Experts of a small language model: width 128, a variant of Muon for the experts.
Below are experts of layer 6 (counted from 0) of a mixture-of-experts language model. Rows are named router (the router's row for the expert), up (a neuron's input weights, with its number) and show model dimensions 0-127. Each number is 128 + 24 x the weight over its row's rms, rounded and kept within 0 to 255.
Before each expert's rows: "gets" lists some tokens that make up at least twice as much of what it gets as of all text. This comes from a sample of Wikipedia text that the model never trained on. Tokens count by the router's weight.

# expert 22
gets: ")", "19", " -", "20", " team", ".S"
router [107 149 116 114 146 104 111 121 111 104 111 137 112 143 144 143 125  59 143 155 151   2 110 108 151 143 166  99 128 146 151 141 141 146 141 116 147 117 143 147 127 134 117 136 143 109 120 152 142 148 124 148 106 164  98 148 148 114 109 111 139 134 119 104 110 143 152 107 116 116 123 149 222 144 119 146 103 144 160 143 108 115 135 109 149 118 123 148 154 154 112 140 117 112  83  89 114 142 117 138 142 113 113 141 134 146 151 150 118  87 152 115 114 134 147 108 150 109 104 148 105 130 105 103 114 150 115 106]
up0 [ 86 132 116 152 112 111 145 129 134 127 116 141 109 114 122 158 187 112 141 135 122 146 171 128 130 118 131 115 113 134 166 195 135 110 113  96 152 106 137  94 146 141 103 110 162 149 142 162 125 158 123 174 119 116 143 143  80 143 111 119 116 169 122 107 139 159 109  61 149 152 135 124 153 130 147 137  84 126 177 114 120 112 138 104 120 129  82 148 107  96 167 116 123 125 133 153 117 133 147 118 142 119 132  86 146 182 120 131  65 147 135 134 127  89 124 124 141 133 137 108  58 125 109 139 119 153 129 120]

# expert 72
gets: "s", "a", "r", "z", " Z", " V"
router [109 143 121 115 130 111 105 122 105 111 104 149 120 142 142 150 117  80 140 148 146  31 122 105 133 144 158 106 110 143 150 143 141 140 146 112 147 116 151 152 133 153 112 145 144 113 116 149 144 144 115 135 105 145 113 135 144 122 109 119 151 132 122 116 108 146 139 116 121 105 110 150 252 141 118 151 114 143 143 151 113 108 150 102 146 106 111 147 144 144 109 142 112 114  37  73 116 143 108 141 146 113 101 136 149 146 145 133 103 111 156 111 111 142 138 114 143 107 109 139 107 137 111 108 117 135 110 109]
up0 [113 151 133 119 115 192 115  98 132 126 143 103 128 131 160 138 212 102 162 141 100 146 102  97 139 121 146 162 142 124  93 113 129 135 154 116 143 118  79 144 125 154 164 138 150 122 141  89  92 133  91 164 127 126 153 151 131 123 132 138 168  93 111 101 121  92 153 114  66 153  93 140 109 166  99 114 137 133 144 123 118 148  95  65 146 145 130 130 125 143 136 108 106 139 132 165  94 138 138 152 168 102 123 104 138 111 128 154 127 102 137 148 128 138 109 111 141 140 111 146 125 138  99 174  98 131 148 130]

# expert 119
gets: "20", "0", "1", " V", "man", " John"
router [115 152 100 104 136 112 102 110 114 111 117 147 113 147 146 151 105  13 153 134 142  64 131 110 144 142  20 108 114 138 153 136 150 139 154 108 144 101 139 145 149 148 109 137 133 115 114 142 146 147 117 143 108 129 142 159 147 118 100 103 132 133 110 103 121 144 144 113 116 114 109 137 198 151 112 146 111 148 131 135 117 109 141 108 139 113  92 148 152 142 119 140 107 120  63 103 116 130 123 138 132 113  99 150 141 147 143 153 115 108 137 113 118 141 145 112 142 110 109 145 116 140 110 116 122 144 119 117]
up0 [150 154 155 101 140 112 108 128 115 127 117 115 129 155 124 173 100 115 152 107 126 134 108 105  82  86  67 100 176 153 107 135 156 170 144 145 139 119 130 150 123 127  86 138 116 109 107 158 138 167 118 137 132 113 147 151 128 166 123 108 141 128 162 134 138 162 111  93 116 123 167 114 141  68 149 147 133 152 115 137 102  78 117  92 137  96 103 134 139 170  82 120 150 111 107 158 104  81 139 120 128 134 131 133  92 127 151 135 127 127 154 158  80 126 128 136  98 163 123 151 147 155 173 104 107 117 144 120]

# expert 123
gets: " |", ";", " ", "6", "4", "5"
router [115 140 115 103 138 111 121 112 119 108 108 136 116 143 139 136 118  91 142 132 144 215 108 122 145 137  40 121 120 146 147 138 145 138 144 112 142 122 141 133 129 143 116 137 141 113 113 142 137 146 113 143 111 138 252 149 139 114 116 121 133 138 108 122 112 139 156 110 126 115 115 145 219 138 111 141 110 151 141 140 112 115 135 112 147 114 101 145 157 138 115 141 119 116  64  64 124 145 112 140 140 113 110 146 135 141 136 136 116 113 140 126 112 145 132 111 144 106 107 143 116 148 117 110 124 138 116 109]
up0 [123 138 110 139 173 102 134 174 133 131 138 162 138 101 159 136 121 179  89 146 147 165 106 122  98 144 105 119 107 128 140  90 116 133 126 101 148 144 151 142 150 157 129 116 161  92  89 136  81 159  97 128 133 131 165 129 133  99  78 124  96 123  92 114 137 116 115 140 113 124 143 118 150 131 139 154 170 146 143 122 127  73 124 101 130 115 141 134 107 171 123  89 124 110 163 124 107 101 132 143 116 178 110 100  87 127 160 160 105 139 140 144 123 131 135 104 191 110 114 132 127 106 152 101 112  96  85 162]

# expert 87
gets: " that", " it", " who", " which", " film", "′"
router [121 140 115 116 145 110 111 121 118 121 119 141 125 151 136 144 117  97 135 140 140 196 114 115 141 141 168 122 113 135 131 142 144 144 137 114 142 108 143 131 120 139 105 134 141 120 112 138 141 137 120 140 116 138 107 129 138 117 112 123 135 132 121 123 120 141 137 120 105 109 113 132 185 135 109 138 116 136 145 148 117 114 137 119 143 110  83 153 131 143 111 143 110 119 255 152 111 139 118 136 143 121 114 145 147 140 151 149 116 124 140 114 111 134 145 117 143 111 106 129 118 125 124 120 129 132 113 108]
up0 [147 143 136  64  95 119  71 187 170 175 113 158  94 145 135 115 165  95 146 129 164 138  87 167 169 109 125 118 120 139 110 182  94 157 125 115 138 133 149  96 154 134 112 130 122 125 130 124 120 120 107  95 109 173 133 144 149  92 115 174 111 119  95 130 101 139 146 135 160 112 132 156 121 129 115 157 121 114 110 107 106 118  96 151 140  94 126 106 106 110 137 105  97 144 111 100  70 136 137 114 114 108  97 131 150 142 132 126 143 145 129 151 126 130 124  68 122 114 136  96 120 141 146 146 109 149 134 123]

# expert 86
gets: " in", " to", " from", " In", " by", "In"
router [125 142 111 119 136 116 119 119 120 110 108 143 120 139 141 139 118 197 153 130 142 226 119 121 146 147 234 106 119 136 132 142 136 136 140 119 143 117 142 147 174 130 114 143 137 120 119 154 152 128 106 138 119 135  91 138 143 113 113 119 136 128 113 117 113 134 141 122 113 113 116 144   4 134 119 138 115 137 144 143 119 115 134 125 146 123 182 145 137 139 112 146  99 119  62 105 117 139 114 143 148 113 116 134 134 146 147 138 125 124 135 113 118 145 141  98 140 122 116 136 119 146 112 118 101 145 117 117]
up0 [115 145 113 177 111 111 116 133 161 165 117 139 145 141 136 100 113 124 163 117 142 138 141 112 144 138 169 130 111 136  98 162 110 165  52 124 149  85 117 113 113 133  80 101 148 122  97 138 144 148 135 133  78 127  82 111 110 119 117 148 122  59 126 104 168 140 112 129 141 152 101 138 141 145 137 142 171 150 131  82 132 152 195 119 112 127 119 131 125 130  99 145 110 117 127 170 125  86 131 143 111 143  91 128 129 128 132 159 134 137 131 113 161 130 100 100 156 126  97 158 136 105 103 136 159 129 144 170]

# expert 45
gets: " in", " a", " L", " C", " M", " c"
router [114 148 119 116 144 115 110 110 119 112 114 141 114 139 137 139 126 255 134 144 147 204 113 117 134 142 216 125 117 140 138 139 147 138 132 103 141 128 144 138  94 134 116 144 127 112 110 139 137 149 112 143 111 137 112 139 146 120 104 121 141 138 117 112 113 142 150 113 107 114 116 145  74 137 117 137 122 145 143 151 115 116 135 113 142 115 203 148 135 150 121 139 118 114 120  38 122 144 117 151 141 115 118 132 132 137 145 151 118 127 137 117 113 138 149 106 137 119 116 147 116 137 108 116 122 144 114 101]
up0 [133 128  70 113 105 154 124 105 157 109 162  85 145 168 134 112 140 125 155 137 191 157 112 161  95 124  88 118 120 112 174 116 138 104 130 138 106 112 161 138 143 139 117 143  84 164  98 147 128 134 118 165 146 165 122 111  94 146 110 111 131 124 141 106 119 128 154 125 100 129 147 176 155 133 120 117  71 150 143 170 128  83 176 117 127  87 137 141 169 155 122 140 118 180 130 125 136 146 151 135 139 132 159 119 106 120 105 132 129 128 126 145  90 111 123 135 141 140 102 117 119 182  94 112 142 107 139  97]

# expert 65
gets: " in", ",", " In", " L", " C", " N"
router [113 146 117 112 142 114 112 110 110 110 113 136 115 142 145 144 113 134 149 134 141 221 122 112 148 143  73 112 113 139 143 141 145 134 139 103 147 110 137 145 118 141 111 140 149 120 125 136 143 138 113 142 117 136  91 138 149 114 109 113 130 137 109 123 120 142 126 119 110 119 114 141 139 142 120 141 114 142 138 135 115 117 139 101 138 110 187 141 139 143 120 134 111 122   0  26 109 130 109 150 139 107 119 139 144 136 135 147 108 123 140 116 116 149 139 119 144 112 115 146 124 147 112 123 114 147 117 113]
up0 [167 142 122 165 111 104 158  78 110 115 150 150 127 133 136 119 122 125 169 136  97  99 107 149 149 149 103 135  89 105  75 178 120 115 102 109 114 128 131 129 128 124 134 145 124 134 133 116 139 137 141 122 113 157 120 121 167 162 121 145 127 145 122 137 130  76 170  90 170 104  79  85 117 141  75 123 141 160 133 113 107 181 161 180 128  86 143 180 136 148 120 158 108 111 136 131 142 134 108 125 158 164 142 148 116 112 121 172 128 120 128 118 116 140 110 145 138 121 119 125 173 174 106 146 103 138 116 103]

# expert 32
gets: " |", " in", "10", "-", "12", "11"
router [113 149 107 116 132 120 106 125 110 106 118 139 123 148 146 147 113 196 142 130 139 222 115 114 150 143 201 100 110 143 148 122 134 136 151 106 134 119 148 129 149 134 106 134 139 110 107 147 130 137  98 135 128 137 156 138 159 123 117 112 126 133 119 118 118 134 141 126 112 115  95 140   0 129 139 143 111 157 145 137 106 121 133 125 141 120 171 138 124 141 118 132 108 118 192 181 125 135 118 133 143 132 128 143 140 147 150 129 110 100 154 119 119 131 146 106 146 114 113 144 123 133 117 113 107 145 121 118]
up0 [157 106 115 107 114 137 111 131 112 134 146 117 115 141 151 140  72 135 145 130 126 139  96 134 138 163 166  86 125  98 139 132 131 105 149  75 152 184 144 100 119 126 137 112 139 135 103 122  75 130  93 111 162 173 125 160  90 117 147 120 125  73 114  96 109 119 145 154 116  85 126 135 145 109 152 166 100 131 112 127 116 113 145 161 144 177 119 113 155 135 120 121 131 124  97 114  96 135 146 155 154 107 139 149 154 133  90 123 129 145 147 131  92  98 123 130 136 144 106  84 127 185 132 141 161 182 164 149]

# expert 121
gets: " and", " on", ",", " m", "10", "3"
router [110 147 110 114 145 112 111 118 100 111 113 148 105 146 145 156 111 150 150 134 147 191 115 109 140 145 186 105 113 135 147 140 139 134 145 106 162 113 151 138  18 141  95 161 149 113 110 145 147 140 104 139 112 150 103 146 155 117 100 111 158 152 110 118  96 147 151 105 104 101 118 138 182 145 111 151 101 151 137 157 105 113 145 124 136 108 113 146 155 139 109 143 114 113  82 150 108 157 108 147 129 121 109 143 151 150 150 140  99 113 154 110 100 146 141 105 157 110  92 136 112 143 109 105 100 151 107 105]
up0 [117 119 136  77 103 138 162 146 121 118  95 152  95 188 102 132 116 139 126 117 106 150 127 105 145 179 131 145 135 123  96 121 122 167 143 100 120 121 138 119 138 118 115 120 147 139 103  95 139 140  96 138  89 160 148 117  99 127 155 143 174 137 159 153 163  81 168 136 125 119 135 109  87 123 160 179 110  95  94 111 114 139 119 144 107  98 111 109 126 126 127 109 124 112 134 165  96 148 147 196 165 119 107 131 185 120 142 119 124 145 143 134 117 133 101 135  77  96  95 124 126 132 128 160 153 120 139  94]

# expert 48
gets: "24", "l", " &", " all", "12", "11"
router [116 144 124 109 141 115 116 116 121 103 112 138 107 147 142 152 102  78 136 132 153 200 109 124 138 140 127 118 114 146 151 136 147 142 140 101 138 111 148 140  43 139 114 140 146 110 109 150 150 157 116 141 110 142   0 155 159 115 111 108 162 146 118 114 117 135 150 110 116 109 115 133 198 136 108 149 110 149 151 137 112 114 148 113 146 112 117 135 146 142 111 141 115 109  98 115 118 153 108 147 134 117 109 148 144 149 147 137 114 101 143 115 120 154 147 112 143 108 125 144 115 150 103 110 102 138 111 109]
up0 [104 146 147 157 121 150  97 152 146 154 106 113 148 117 147  95 159 123 146 116 160 107 140  97 145 101 140 104 107 139 133 151 165 109 109 111 125 120 142 113 132 150 136 143 122  91 147 133 136 130 110 119 139 124  99 114 112 136  87 138 130 137 155 119 154 135 127 145 126 134 153 135 163 166 152 147  76 108 153 124 140 117 118 115 137  95  86 106 152 201 153  97  92  99 148  71 187 113 146 109 166 126  88  94 149 134 137 128  97 110 128 132 145 150 161  98 150 149 107 170  75 141  85 156 136 120 136 105]

# expert 101
gets: "-", "|", " (", " which", " as", " |"
router [121 142 120 106 136 115 112 114 115 116 114 130 120 139 141 139 117 209 142 134 136 231 109 125 141 146  88 108 115 136 142 142 139 134 137 115 147 120 145 140  67 137 117 135 143 116 118 142 144 131 110 133 121 130 158 137 139 109 114 117 146 131 117 110 124 140 140 120 114 114 115 130 146 133 126 136 125 140 147 141 116 122 133 122 135 110 100 144 144 146 115 145 109 109 255 175 115 140 121 138 135 112 117 133 145 136 141 140 115 108 129 116 113 143 140 119 140 118 118 132 111 146 120 112 106 135 117 120]
up0 [125 147 148 133 163 152 117 120 105 163 122 122  78 101 137 130 131 137 135 106 144  92 135 109 104 175 114 115 147 120 136 131 149 140 144 176 123 149 127 125 144 139 120 161 124 156 134 123 140 137 117 156 120 153  92 136 136 105  79 128 108 154 130 168 124 113 173 137  80 140 112 122  92 152 122 152  86 149 114 134 145 154 133 104  65 118  88 132 193 162  89 121  97 168 104 125 133 154 113 138 121 101  87 121 154 159  93 135 116 167 135  98 143 113 172 137 135 156 112  95 111 119 116  93 102 108 119 157]

# expert 51
gets: " |\n", "19", "18", "15", "13", "17"
router [104 152 105 109 140  99 104 126  97 106 104 137 109 144 137 159 118  59 144 126 150  25 100 111 148 146  66 112 104 144 148 137 141 141 136 102 148 136 151 137 156 141 111 144 142 109 104 152 152 144 109 147 119 141  68 140 145 116 118 101 128 133 117 111 114 140 152 130 111 119  95 147  85 125 111 152 102 150 149 160 108 105 147 123 150 119  91 149 127 143 117 149 111 116  67 109 120 155 106 146 136 121 116 157 140 144 150 149 104 116 139 115 101 135 154 102 148  93 109 141 104 129  95 105 105 154 119 110]
up0 [143 115 149 121 153 102  83 105 116 167 160 126 132 141 107 122 149 123 133 155 129 109 136 132 156  96 102  96 108 138 143 155 165 180 147 147 127 107 132 125 115 148 125 158 137 136 146 165 153  98  93 160 133 132 145 132 158  66 144 100 131 146 140 151 101 113 143 130  98 143 146 128  98 119 157 148  61 128 153  95  93  68 105  74 107 123  83 130 135 109  96 129 149 148 124 175 124 113 129 134 134 128 153 148 167 138 148  94 112 105 144 135  93 126 145 128 125 101 129 125  96 145 128 160 137 107  79 127]

# expert 62
gets: " |", "|", " /", "=", "″N", "Scientific"
router [114 142 114 121 142 107 123 109 112  92 121 138 115 128 140 139 114 217 137 135 136 195 116 122 134 130 152 103 125 142 134 119 142 149 149 106 139 131 151 131 179 134 120 132 139 111 123 148 135 134 122 135 125 128 147 132 130 119 111 121 127 118 114 123 104 132 147 113 113 120 122 146   8 141 136 131 126 150 143 136 122 113 136 104 146 120 135 134 147 135 117 144 126 128 255 192 123 148 124 139 144 120 109 120 123 130 134 131 120 103 152 115 120 139 144 119 133 124 111 132 121 132 118 106  94 138 117 124]
up0 [162 141 117 100 129 121 126 153 127 109 142 144  57 154 194 113  89 126 133 124 143 124 132 148 172 150 177 137 160 164 142  85 122 132 132 111 159 119 129 165 171 130  76 144 146  83 188 146 102 105 142  98 114  88 129 132 139 127 122 117 124 129 113 116 124 135 124 143 140  85 125 123 132 122 146 121 102 127 118 119 108 135 140 126 124 110 187  79 114 142 115  95 123 146 121 142 110 127 119  94 158 150 134 120 141 142 140 123 128 104 175  78 122 107 157 139 134 139 140 151 157 157  84 109 104 156 132 105]

# expert 58
gets: " that", "m", "ol", " this", " V", "20"
router [116 135 105 112 137 105 104 104 122 114 122 135 105 140 142 140 115  45 149 144 150  58 115 113 142 147  62 118 118 140 144 154 144 145 141 110 139 105 140 156  48 134 114 142 140 109 108 138 149 135 110 145 114 145 169 143 139 113 114 120 131 138 112 118 108 148 139 109 102 117 109 150 237 146 110 146 116 140 148 147 108 118 142 112 147 104 129 141 156 141 122 144 128 112  59 105 112 139 113 140 162  99 107 142 143 141 141 142 111 112 146 111 106 144 145 118 140 114 121 143 114 145 110 104 116 146 119 119]
up0 [ 90 127 155 117 158 117 126 134 138 104 146 121 106  78 151 197  89 165 146 125 161 143 203 139 124 150 131 138 174 102  90 137 135 110 124 160 121 143 119 118 138 113 112 156 136 164 100 128 134 117  84 145 107 141  92 143 151 105 112 146 127  96 122  98 111 161 137 116 116 129  77 110 143  93 147 133 139 104 106 135 151 109 106 127 126 112 125 171 144 130  98 140 135 134 131 139 122 139 113 169 157 100  90 121 137 122 134 125 128 160 136 129 115 133  94  75 128 106  97  81 167  72 118 108 137 115 139 127]

# expert 64
gets: " ", ";", "7", "8", "9", "5"
router [110 142 117 100 146 110  95 109 108 118 111 143 115 142 143 153 120  82 144 145 147 228 110 115 152 144  27 114 112 139 139 142 135 153 151 106 155 114 148 150 121 144 109 159 160 118 111 141 148 161 113 153 112 123 139 153 143 101 122 126 154 146 104 106 110 154 143 107 108 119 103 146 118 141 114 145 108 150 141 144 102 117 154 119 146 106  63 158 152 143 107 158 119 108  80 124 118 152 108 144 143 112 100 141 157 145 163 152 121 105 132 115 100 141 153 113 150 116 105 140 118 137 109 107 114 150 109 110]
up0 [189 156 114 127 138 112 149 102 146 127 165 142 136  83 142 110 115  85  99 149 119  90  70 117 151 157 105 137  79 173 157 132 157 140 111 108 124  92 155 135 125 145 122 114 128 109  81 149 145 115 135 155 143 125 155 132 155 106 159 131 108 152 153  92 113 146 119 143 131 122  76 110 113 114 144 124 147 145 112 136 139 135 123  83  75  88 191 125 159 136  95 169 160 116 123 163 121 111 112 135 162 117 132 131 124 151 145 134 160 119 120 138 140 144 133 122 134 114  90  85 147 109 112 134 130 104 111 106]

# expert 127
gets: "==", " his", " he", " the", "===", " He"
router [108 146 115 117 141 125 109 117 117 108 112 142 111 136 141 136 111 207 143 133 149 158 111 109 144 148  54 118 127 133 141 143 140 142 142 116 142 124 152 137 237 141 117 147 151 103 115 143 133 151 115 154 109 140  32 141 137 110 122 117 143 137 120 122 108 135 138 105 107 111 114 140  44 147 120 140 128 147 137 150 119 118 139 121 140 115 133 147 134 148 114 139 122 124 192 194 116 137 113 145 147 108 115 138 151 131 146 134 118 114 137 112 109 147 130 110 142 128 117 135 114 141 122 113 115 142 115 107]
up0 [ 91 191 107 147 135 103 132 165 132  85 114  99 156 160 117 144 118  92 108 142 126  91 138  94 110 124 149  97 107 105 118 148 133  94 203 154 179 104 136 116 156 160 129 108 123  88 118 114 130  93 143 154 133 112 137 113 163 127 110  94  97 113 123 149 144 167 116 132 139 123  92 110 122 128 111 129 170 132 140 151  99 112  86 111 136 107 136 141 144 184 114  96 138 121 159 109 125 142 118 121 170 152 126 141 152 196 147 138 141 129 111 108  96 130 107 111  95 144 128 110 134 127 113 141 107 115 124 140]

# expert 83
gets: " the", "-", " The", " +", "O", " by"
router [100 151 112 107 141 111 112 107 109 122 106 142 111 138 148 147 112 246 141 143 148  91 114 112 150 141 202 113 113 147 151 133 147 142 135 115 147 126 146 134 163 143 125 136 141 101 111 150 135 133 115 142 113 149 107 145 132 111 112 106 130 142 111 113 116 145 155 113 118 102 111 148  28 144 125 149 105 151 141 146 114 122 141 125 144 118  77 144 147 136 114 143 106 116 113 223 111 132 114 138 142 119 112 145 134 140 146 147 117 109 139 108 119 145 144 103 141 109 109 148 119 134 122 116 133 140 121 120]
up0 [113 116 116  98 183 131 132 105 149 162 121 163 115  97 129  91 109 127 121 157 109 175 131  77 128 143 128 150 113  99 147 136 154  99 118 106 137 161 115 157 146 137 120 138 129 163 123 139 143 127 107  92 106 166 117 171 139 115 101 143 135 163 138 156  89 123 116 106 106 134 109  71 145  93 126 144 165 134 102 113 107 115 128  70  96 118 108 121 117 191 108 134 136 117 147 150  93 165 118 135 130 103 126 125 123 143 121 157 131 164 124 136 110 150 153 133 117  78 176 123 107 147 106 130 133 189 133 142]

# expert 94
gets: " B", "M", " D", " St", " S", "A"
router [105 138 104 113 151 109 108 112 108 109 105 146 106 147 162 156 113 137 143 143 147 130  97 103 151 162 233 112 102 150 148 138 150 154 144 113 149 123 143 152 154 143 100 148 153 127 110 136 148 152 120 143 106 153 175 146 141 112 103 106 152 141 115 115  98 159 139  98 102 115  97 160 148 142 106 151 112 137 156 156 112 103 144 105 141 101 175 138 140 149 110 151 104  96 104  54 104 140 111 154 152 115 114 142 144 147 160 140 110 117 140 102 111 156 146 104 141 116 109 150 110 141 105 113 110 145 104 102]
up0 [101 159 111 144 121 167  82 125 141 103 101  90 128 103 112 150 117 164 122  78 152  75 150 108 133 109 116 146 129 150  91  83 174 106 136 161 115 129  96 131 129 121 106 131 151 118 144 108 151 129 103 146  96 139 125 133 119 124 143  72 105 110 159  69 142 117 161 107 145 124 101 148 116 150 106 108 149 114 153 178 125 169 122 160 145 138 148 133 128 107 118 147 134 111 114 174 133 116  75 126 158 143 134 147 123 113 149 151 135 137 155 123 169 134 118 111 103 113  96 179 104 141 117 107  87 138 131 113]

# expert 11
gets: " was", " were", " American", "0", ".", " League"
router [108 147 106 107 145 109 119 115 118 108 119 151 112 142 142 145 101 125 146 142 152  44 109 108 147 136   0 118 121 152 142 144 141 157 152 114 146 124 140 135 185 146 118 148 139 106 122 141 146 149 107 141 107 143 107 144 148 117 108 116 136 153 108 112 115 142 141 119 107 115 114 143  38 151 111 148 114 160 147 152 114 115 139 115 161 111 134 143 150 140 114 147 112 111 111 177 111 142 109 139 138 113 109 152 145 148 150 129 122 108 138 126 106 136 138 116 139 115 117 137 110 150 113 121  89 150 108 107]
up0 [110 169 137  96 133 160 143 127 129 141  92 124 116 156 142 181  83  89 109 143 105 202 159 184 119 101 121 159  99 100 152 160 135 145 205  88 129 139 110 117 101 147 123 113 147  92 110 115 134 116 138 138 138 169 122 131 161 139 118 152 126 131 129 124 158 119 136 134 143 138 120 172 116 127 133 114 143 124 130 155 127 109 115 124 107 143 107 149 113 140  92 141 112 134 139 118 128 163 126 115  86 109 122 128 123 105 134  93  93  93 105 131 146 101 108 108 145 142  89 178 151 105 105 145  98 111 153  93]

# expert 19
gets: " the", " his", " their", " her", " its", "'s"
router [115 136 116 117 138 116 129 122 111 104 108 137 117 142 138 144 116 207 139 134 142  46 122 119 136 144  35 132 119 139 139 149 135 145 136 120 142 113 142 141 255 136 115 150 145 127 114 133 134 138 118 143 112 144  80 133 141 119 114 118 141 133 130 122 117 137 137 111 120 118 115 140 113 134 117 139 119 145 140 145 117 112 138 116 137 116 114 144 132 137 123 138 116 123  30 207 116 147 115 133 143 118 113 136 142 134 151 129 122 123 138 115 121 145 140 112 141 119 124 137 123 137 120 120 129 141 115 112]
up0 [112 169 126 134 157 146  83 120 117 148 142 103 118 178  90 116 106 123 107 110  84 110 129 103 131 167 132 117 130  94 144 119 102 117 155 142 102 131 115 123 109 168 112 132 172  92 157 107 180 165 135 199  93 101 118 152 100 103 118  91 120 152 141 148 131  84 158 117 130 130 104 114 104 158 130 170 107  97 154 165 142 158 159 103 162 133 100 136 129 123 117 123 132 137 146 140 116 140 117 104 120 100 130  96 151 110 147 134 153 130 137 116 157 152  92 123 119 162 115 140 101  96  92 147 159 120 141 102]

# expert 1
gets: "20", "19", "10", "3", "2", " Y"
router [114 139 109 105 130 107 102 118 115 121 115 140 119 141 146 145 116  96 156 130 147 152 109  99 143 144 118 120 115 150 142 136 143 140 149 112 136 128 140 135  31 153 126 149 151 118 116 126 146 142 106 146 117 141 106 145 135 118 115 112 152 139 118 122 107 136 155 110 109 116 111 143 236 137 120 148 104 137 137 149 116 131 138 123 157 114 212 149 149 134 110 143 103 126  30  66 109 132 125 133 130 129 117 135 144 157 148 143 115 101 149 115 105 135 124 108 147 108 104 142 112 126 107 123 111 145 118 111]
up0 [128 167 128 110 140 107 138 115  91 138 165 126 184 110 159 122 135  99 139 131 145  82 125  92 163 152 110 103 141 144 160 160 182 150  88 111 146 168 144  94 105 156 139 146 124 122 136 137 199 128 144 126 133 128 106 110  78 136 155 143 110  96 143 133 145  98 158 124 122 146 102 100 136 184  91 132 129 105 128  99 128  98 150 123 116 100 124 147  91 166 112 119 157 143 146 145 141 141  94 130 103  99 118 135 114 118 119 155 137 102 105 117  81 133 123 141 106 159 107  94  97 170 119 136 125 146 137 110]

# expert 125
gets: "'s", " its", " their", "'", " his", " w"
router [118 141 118 121 143 118 121 119 109 114 124 137 105 152 144 145 119 250 137 131 144  88 126 102 148 142  61 131 108 149 141 149 145 143 135 111 151 113 139 148 150 148 118 139 141 112 113 133 141 139 115 143 110 136 113 133 141 116 111 109 147 137 117 115  89 146 130 115 115 111 104 134  68 142 104 142 122 130 145 132 114 119 149 111 126 102 105 141 141 148 126 146 103 115  45 237 101 156 111 152 141 111 118 153 150 139 135 145 121 121 146 116 114 133 141 122 144 104 114 144 116 147 116 114 117 144 116 104]
up0 [ 99  70 155 182 133 147 135 143 124 141  89 117 144 147 158 124 122 136 128 122  96  99 128 117 154 118  97 181 132 149 102 158 141 177 116 107  73 129  87 115 127  74 102 102 103 127 120 164 153 120  96 126 120 114 124 103  91 149 144 164 170 135 137 141 130 125 125 127 158 109 154 146 125 148 114 161  91 113 146 131 136 136 128 106  76 140 104 147 140 174 102 108  82 114 116 115 108 146  98 158 131 151  98 168 125 118 151 132 147 138 155 137 118 140  99 126 163 150 100 144 110 111 124 116 164 133 130  93]

# expert 55
gets: "2", "1", "3", "19", "4", "6"
router [106 145 108 117 148 111 104 117  99 106 112 143 110 163 142 145 121  46 149 162 143  92 114 101 144 141 176 110 109 130 152 135 138 143 139 113 149 108 138 143  77 138 111 148 142 115 114 132 149 140 109 153 117 137 211 151 156 115 104 117 136 139 109 115 117 149 152  99 105 116 115 144 189 143 108 137 118 144 148 142 105 106 151 103 153 107 128 156 135 144 118 143 107 118  45  88 116 144 110 140 136 115  96 162 142 141 152 148 102  98 148 106 112 143 150 106 152 110 108 136 117 141 112 108 109 154 106 111]
up0 [113 163 115 123 188 134 118 153 148 160  99 130  94 148 145 141 104 135 187 145  95 127 156 104 156  96 135 157 142 141 138 115 147 143 116 102 118 141 116 108 130 132 146 100 117  82 111 185 103  98 140 127 128 132 160 128 113 144 125 139 120 155  90 115 111 164 179  81 146 141 161 102 106 138 121 115 109 141 113  81  68 143 108  98 109 153 138 166 152 138 120 164 113 125 168 136 134  91  92 107 173 114  95 146 105 151 112 112 139 114 141 122 111 129 144 127 144 105 110  92 115 116 135  98 119 101 111 137]

# expert 115
gets: "20", " S", " H", " R", "M", " F"
router [106 148 113 109 152 116 106 118 133 104 113 147 118 153 140 150 107  55 131 150 141 174 122 109 150 143 240 118 108 133 146 138 145 149 137 104 129 106 139 143  73 138 105 146 145 106 104 128 147 136 108 140 109 157 156 139 146 126  95 110 151 137 122 118 115 145 137 106  95 112 107 157 195 143 102 145 116 141 145 154 111 118 142 115 139 103 201 146 145 138 112 143 110 106 145 120 120 139 109 143 147 108 106 141 152 139 152 152 108  94 146 115 122 151 151 107 149  99 104 146 116 140 102 113 111 148 122 113]
up0 [123 165 123 157 107 126 121 140 124 146 162 123 126 120  99 179  91 120 187 139 104  74 139 150 134  69 125 152 119 152 124 117 160 109 108 110 130 143 142 128 137 168 120 117 138  87 135 123 182  89 110 127 127 147 137 120 117 126 117 149 122 153 124 128 140 192 102  95 101 124 137 151 149 139 103 151 187 134  88 120 121 102 137 154 132 152 157 116 128 117 134 138  84 114 158  95 113  85 151 156 111  94 114 120 159 122 148 168 134 102 125 111 101 172 141 139 130  87  98 132 109 142 116  99 113 144 135 143]